Experts of a small language model.
Experts: 32 experts in each of 7 layers, 96 SwiGLU neurons an expert, 2 picks a token, a softmax router.
Training: a variant of SOAP for the experts, 276M tokens.
Below are experts of layer 5 (counted from 0) of a mixture-of-experts language model. Rows are named router (the router's row for the expert), gate (a neuron's input weights, with its number), up (a neuron's input weights, with its number), down (a neuron's output weights, with its number) and show model dimensions 0-127. Each number is 128 + 24 x the weight over its row's rms, rounded and kept within 0 to 255.
Before each expert's rows: "comes after" lists some tokens at least twice as common just before its tokens as in all text; "comes before" lists some tokens at least twice as common just after its tokens as in all text. This comes from a sample of Wikipedia text that the model never trained on. Tokens count by the router's weight.

# expert 6
comes after: ".", "| ", "201", "200", "–", "9"
comes before: "| ", "|", "(", "– ", "km", "km "
router [150 122 146 117 122 155 115 151 162 103 112  74  96 113 174 188 132 104 146 154 120 145 156 114  88 126  89 112 112 131 153 107 112 133 138  97 105 142 140 153 117 117 140 147 169 107 136 156 167 121 121 157 127  91 157 145 158  98 135 166 113 109 102 131 126 126  93 127 138  68 179 109 121 109 104 133 116 142  87 190 120 147 151 129 122 101 125 163 151 141 134 128 128 152 124 113 116 144  98  80 132 105  99 145 100 118 126 127 133 137 138 121 108  79 139 112 113 148 149 126 141 184 116 106 156 136 148 153]
gate8 [103  83 158 161  88 135 132 121 161 105 104 126 151 123 131 136  85  99 119 129 155 130 136 136 173 133  96 128 130 164 119 135 104 151 167 128  90 148 134 130 187 100 129 114 160 133 118 166 103 165 157 158 134 130 111 143 142  92 118 139 158 149  86 131 110 121 143 113 137 128 135 136 125 118  99 113 101 103 161  65 121 117 116 171 108 135 136  89 111 148 138 135 164 170 106 132 157 138 120 115 122 121 129 105 151 124 106 183 127 118  61 155 121  83 143 131 156 132 130  95 123 125  95 159 111 151 139 136]
up8 [175 149 100 108  68 129 110 129 114 117 186 138 110 159  95  95  92  89 110 116  95 152  87 120 133 106 157  69  87 174 103  89 115 107 134 141 135 107 168 139 131 119  84 134 156 137 161 152 111 131 116 144 151 148 145 126 148 120 119 118 118 137 153 112 140  93 121 157 115 135 109 147 147 171 137 149 146 126 151 130 126 126 142  76 113 172 148 145 167 105 120 134 161 131 165 132 104 136 133  84 133 161 126 118  80 155  93 126 134 150 121 105 106 144 124 124 124 128 153 159 147 130 128 109 116 124 142 148]
down8 [107 140 110 146 133 140 165 124 139 143 124 171 105 106 117 126 116 167 148 100 155 150 147 142 163 135 135 110 154 108 130 131 117 109 152 136 127  92 182 133 139  96 148 113 118 147  83 108 145 187 105 140 145 193  88 122 148 143 134 126 140 150 157 126 122 130 147 129 106 115 122 158  97 145  89 127  81 104 190  77 149 110 145 120 147 157 165 121  90 143  97 130  84  92 167 127 117 118 116 138 139 139  63  80 133 120 116 136 136 128 152 142 113 141 134 143 126 107 120 141 143  96 119 136 148 125 135 153]

# expert 17
comes after: ", ", "(", "in ", "–", "| ", "In "
comes before: "0", "6", "2", "5", "8", "3"
router [ 98 103 122  89 130 113 131 157  94 130 115 134 122 119 103 141 118 103 127 130 179 172  62 115  98 142 133  97 150 114 122 137 121 115 130 180 165 112 180 131 140 134 106 151 141 125 138 152 115 103 150 124 121 135 160 152 140 162 145 151 127 159 130 147 142 100 111 159  95 176 164 124 132 110 111 139 108 157 129 129 158 120 136  58 112 146  75 167 146 113 126 145 113 127 107 136 115 129 169 153 149  95 155 105 106 123 160 125 120 128  81 131 147 158 100 122 154 146 152  96 171 106 126 102 117 136 102 135]
gate3 [147 139  86 171 119 134 118  60  87 124 111 170 114  78 122 149 111 146 158 112 144 120 131 109 153 126 170 135 135 161 109 125 104 124 144  75 140 106  95 122  99 146 145  96 120 103 164 145 137 151  92  81 120 117 125 124 167  90 134 101 146 119 169 165 144 159 135 165 105 130 145 138 139  57 161 160 130 148 118 147 144 108 114 115  83 116 124 131 141 105  97 151 125 156 149 144 145 113 141 105 104 104 144 101  89 150  96 161 124 125 112 123 121 111 115 103 151 115 138 148 122 119 146 119 128 105 117 130]
up3 [116 132 141 158 153 147 116 134 125  96  98 132 154 113 105  89 118 133 143  80 106  88 146 174 126 170 128 135 147 117 107 114 138 153 147 137 104 128 145 148 148 114 147 125 122 180 154 111 126 142 129 130 121 130 129 112  72  93 141 179  94 112 162 143 154 125 127 136 109 130 120 110 186 146 138 135 118 127 154 132 110 103 131 119 107  76 104  82 145 109 141 110 142 120 111 154 137 158 174 109 160 139 150 121  70 171  81 109 140 117 123 159 144 143 103 129 140 140 147 182  98 142 165 125 146  88 128 145]
down3 [107 168 154 104 116 135 145 169 104 119 182 136 137 184 117 156 141 134 159 120 141 128 154  93 163 103 119 143 149 130 123 138 132  90 115 127 117 127 108 127 101  96 112 153  86 142  91 108 115 143  68 144  86 131 102 125 157 122 106 111 135  75 179 108  88 150 124 120  86 156 111 117 124 117 130  91 122 121 145 133 158 152 104 125 150 158 165 134 159 168 126 142  99 152 112 126  64 140 133 114 104 154  78 130 138 108 162 126 103 153 123 135  91 140 127 132 112 126 150 141 138 147 121 147 112 142 146 112]

# expert 3
comes after: "| ", "\n\n", "0 ", " ", "R", "1 "
comes before: "| ", "|", " ", "0 ", "See ", "Votes "
router [135  91 112 119 131 154 147 145 125 136 144 139 139 124 148 136  88 122 109 141 142 135 139 134 124 125  99  99 182 101  86 177 106 151 148 116 116 112 142 139  76  95 164  85 112 135 154 118 137 140  94  94 170 119 149 156 105 147 127 140 143 182 114 137 183 134 141 171 160 176 147  95 122 139 112 133 116 122 117 129 135 132 174 139 172 155 108 106 139 150 122 164 134 135 128 131 166 111 123 134 149 117 145 160 112  90 128 162 187 104 108  94 120 115  78 135 147 141 143  99 130 153 153 133 141 125 128 101]
gate5 [ 93 112 136  71 140 174 133 168 118 125 116 130  93 116 152 160 159 138  80 141 108 132 132 126 125 105 130 129 136 123 164 141 137 102  97 158 114 127 131 130  71 115 128 124 141 136 132 106 163 122 112 118  99 174 145 115  96 102 137 134 145 139 130 122 117 130 149 133 117 149 134 134 140 138 159 119  79 123 141 120  97 155 137 174 132 144 110  70 164 147 126  91 120 129 215 122 162 130 159 148 109 119 121 107 138 125 168  99 114 131 141 113  99 144  91  94  93 123 163 115 122 135 154 155  98  98 129 165]
up5 [ 99  86 133  91 165 133 107 131 124 114 121 104 135 102 120 162 117 117  75 141 131 122 133 153 130 116 129 134 166 182 140 113 121 127  93 152 130 118 114 103 116 142  71 150 136 134 139 119 120 137  85 182 127 166 151 135 129 121 117 110 151  84 153 110 128 132 188  84 140 152 133 112 152 122 140 146 133 111 126 122 142 147 168 136 119 113 112  68 114 107 104  96 141 110 175 123 134 103 152 100 160 135 105  94 137 161 124 122 143 111 128 122  70 126  98 110  87 154 158 147  90 130 106 157 137  95 131 133]
down5 [131 128 145 128 121 135 123 145  95 102  99  88 101 131 154  94 143 145 144 123 133 143  89 105 152 104 149 103  99 125 102 157 166  73 152 118 140 149 116 157 114 157 149 135 121 165 108 149 164 112 124  92 117  96 122 116 102 164 115 153 115 106 105 126 127 145 143 128  93 111 135 147  79 166 150 114 133 154 125  97 152 142  65 106  92 106 132 124 120 131 111 146 100 115 116 106  73 122 141 128 144 168 170 148 136 116 112 129 138 128 133 160 123 120 100 194 174 108 123 166 113 112 131 152 142 128 180 133]

# expert 21
comes after: "| ", ",", ".", "201", "; ", "("
comes before: ".", "–", ",", ", ", "; ", ") "
router [ 98 125 129  95 164 127  99 102 144 143 119 134 125 162 178 136 130 102 159 108 100 161 154 100 117 158  84 134 150 112 118 131 101 101 139 104 135 129 140  83 151 157 153 155 142 120 106 142  76  98 176 112 108 150 119  81 116 143 156 141 128 126  86 146 127  99  92 121 132 128 189  97  82 138 166 138  95 144  93 160 142 112 131 158 111 116 122 149 146  86 130 101 119 128 140 107 148 149 111 166 150 163  97 128 118 157 107 119 167 106 164 114 123 131 105 101 110 151 129 136 117 102 103 153 122 140 125 126]
gate3 [137  91 137 112 143 130 153 104 166  85 119 113 108 135 148 149 181  98 133 131 109 122 150  92 143 113 158 147 143 128 124  95 131 132 109 135 144 131 150 116 136 129 107 130 110 107 137 110 136 125 167 138 105 129 162 123 110  82  88 141  88  71  87 122  95  97 126 158 156 143 121  91 122 120 110 171 154  82 100 113 141  98 113 137 158 179 147 121 122  84 158 123 131 151 127  72 125 145  82 142 141 147  75 148 123 131 151 133 142 149 125 106 118 128 137  91 153 135 141 107 135 136 169 160 104  89 120 118]
up3 [138 138 156 154  96 131 124 150 120 133 145 107  84 189 161 107 194 115 128 102 104 162 132 110 115 158 128 157 134 133 111 126 135 174 119 103 132 139 134 134 151 101 102 131 132 141 128  94 139 145 183 178 139 145 167 171 108  87 152 166 113 136 152 124  86 116 110 115  81 125 140 121 132 178  78 148 117 110 150 151 139  91 111 150 136 120 145 118 114 126 133 121 143 110 126 125 145 167 101 112 139 144  83 131 102 121 132 144 188 113 119 110 126  91 124 110 154 117 124 107 149 130 155 116 122 128  93 109]
down3 [133 131 116 133 138 122 147 125 115 117 143 102 156 136 115  99 145 101 135 166 121 121 112 156 136 120  95 120  96 108 133  98 169  99 115 141 129 121 182  38 110 162 145 115 125 138 141 168  78 133  60 104 113 121 127 145 139 125 158 150 104  94 119 122 142 124 138 115 103 135 141 141 106 120 121 105 109 146 102 116 117 150  97  81 146 147 120 147 140 108  90  74 107 133 142 135 141 100 163 138 108  99 162 174 118 126 112  92 124 102 131 137 127 141 150 125 154 103 136 132 158  91  64 104 117 113 140 132]

# expert 28
comes after: "\n", " ", ") ", "0 ", "1 ", "2 "
comes before: " ", "0 ", "1", "— ", "1 ", "0"
router [148 151 163 114 113 119 121 136 138 143 150 100 157  87 115 117 116 150 125 143 138 117 106 133 136 145 149 140 109 121 136 150  92 157 154 153 155 111 148  98 106 126 131 163 102 126 110 117 108 115 121 177 133 176 124 107 104  95 152 108 133 122  83 105 142 107  80 128 138 104 112  92 174 125  67 147 124  99 126  92 181 131  98 145 133 124 116 136 176 105 149 102 173 119 103 108 167 102 110 190 124 126 177 147 150 140 122 143 149 111 138  95 128 145 113  83 122 135 109 103 104 122 146 149 122 128 163 147]
gate5 [182 105 159 132 115 120 129 182  94 126 166 147 138 111 146  83 121 107 127 123 140 143 117  86 167 130 154 107  72 169 132 137 124 152 144 115 102 131 115 160 100 103 144 115 108 132 102 111 182 152 152 170 147 142 108 154 109  77 123 112 115 111  93 115 151 131 109 135 148 110 132 149 107 108 134 140 161 135 157 135 116 135 130 134 113 108 157 160 120 112 109 118 149 127 126 176 121 118 158 105 129 145 118 126 100 131 166 104  88  78  90 150 167 145 100 138  94 119 161  76 124 107 137 121 120 154 134 141]
up5 [ 75 138 156 110 134  97 105 115 153 130 137 133 113 170 129 144 123 162 154 149 128 104 114 156 120 182 136 154 102 104 122 150 120 107 119 150 121 130 120 137 163 135 120 188 150 178 154 132 127 126  92 140 112 121 104 137 177 175 150 135 117 142 149 164 126 160 108  92 124 130 123 125 125 111 120 121 143 140 129 121 144  84 152 132 119 176 130 147 145 128 134  94 145 130  96 102 121 159 131 180 167 121  88 114 138 114 120 155 167 151 124 117 115 144 132 123 114 108 143 128  90 164 144 164 165 100 148  57]
down5 [152 103  91 128 160 128 141 121 118 125 152 122 161 172 112 112  99 125 110 160 118 145 135 122  81 116 136 116 131 109 102 165 101 142 119  88  69  98 108 145  90 107 130  88 140 120 155 102 143 141 171 154 131  93 119  82 101 145 131 139 118 111  88 106 125 181 156 134 116 117 141 172  85 148 157 124 142 131 141 120 156 120 117 137 118 134 166 161 140 106 128 148 141 140  81 150 146  96 155 165 133 117 115 137 117  90 118 124 100 130 132  99 122 102 130 119  85 130 101 104 123  75  86 104 110 122 122  93]

# expert 25
comes after: "| ", "–", "°", "United ", "R", "EN"
comes before: "| ", "|", "(", "– ", "/ ", "K"
router [160  87 129  88 132 137 157 150 113 104 112  94 166 108 110  94 114 132 148 169 159  70 106 119 116  92  94  97 143 168  85 125 130 115 127 142 114 121 155 138 141 140 106 114 101 125 143 149 141 128 103 131 100 103 145 166 136 152 162 136 164 145  90 145 157 136 164  89 150 113 144 146 167 139 107 157 121 104  97 122 109 129 139 106  82 128 154 149 145 117 128 113 127 118 139 151  84 125 116  71 139 144 131 136 117 114 106 160 164 153 110 122 104 129 129 106 144 170 162  86 148 141 161 164 132 138 100 133]
gate5 [111 133 122 120 117 209 175 127 116 125 122  99 130 141 119 162 100 141 151 133 158 163 150 103 109 130 140 141 124 155 138  99 136 142 157 168 150 150 162 134 161 109 155 142 108 152 107 170  88 134 125 133 131 149 156 139 116 151 167 163 128 149  71 139  88 155 162  96 103 146 110 169 119 142 157 136 134  82 134 105 101 120  85 116 142 105 165 120 141 105 125 147 139 130 123 181 115 127 143 147 143 120 139 152 104 149 147 125 155 137 126 174 113 135 158 114 142 119 108 124 119  64 136 129 113 121 114 162]
up5 [ 84  93 122 110 145 108 125 155 106 174 121 145 145 123 105  86  87 108 159 113 149 132 156 111 154 120 167 129 122 181 111 128 127 112 118 132 125  86 144 116 146 143  99 117 117 147 129 148 121 145 101 156 135 146 166 178 115 152 118 157 122 110 137 101 106 122 133 108 162 147  96 137 107 132 107 134 109 121 141  74 127 125  89 173 181 107 151 117 120 110 135 114 160 134 165 158 122 135 128 149 125 132 151 158 132 131 105 148 157  92 141 206 132 112 157 155 138 123 112 174 126 156 159 118 122 147  96 149]
down5 [117 121 120 140 155 121 137 149 114 121  74 119 128 120 124 157 127 132 126 133 135 116 157 137 165 160 115 123 134 135 139 128 137 146 133 108 124 147 147 131 102 148 110 142 119  97 104 135 141 157 124  93 146 128 103 155 126 132 113 112 124 112 120 131 182  94 108 126 126 112 168 140  79 107  81 181 119 135 153 128 135 170 155 123  82 181 130 140 149 173  85 137 133 126 119 125 103 109 126 161 109 161 116 113 111 122 108 116  92 138 136 106 135 159  81 117  80 128 170  67 133 104 188 153 169 140 178 129]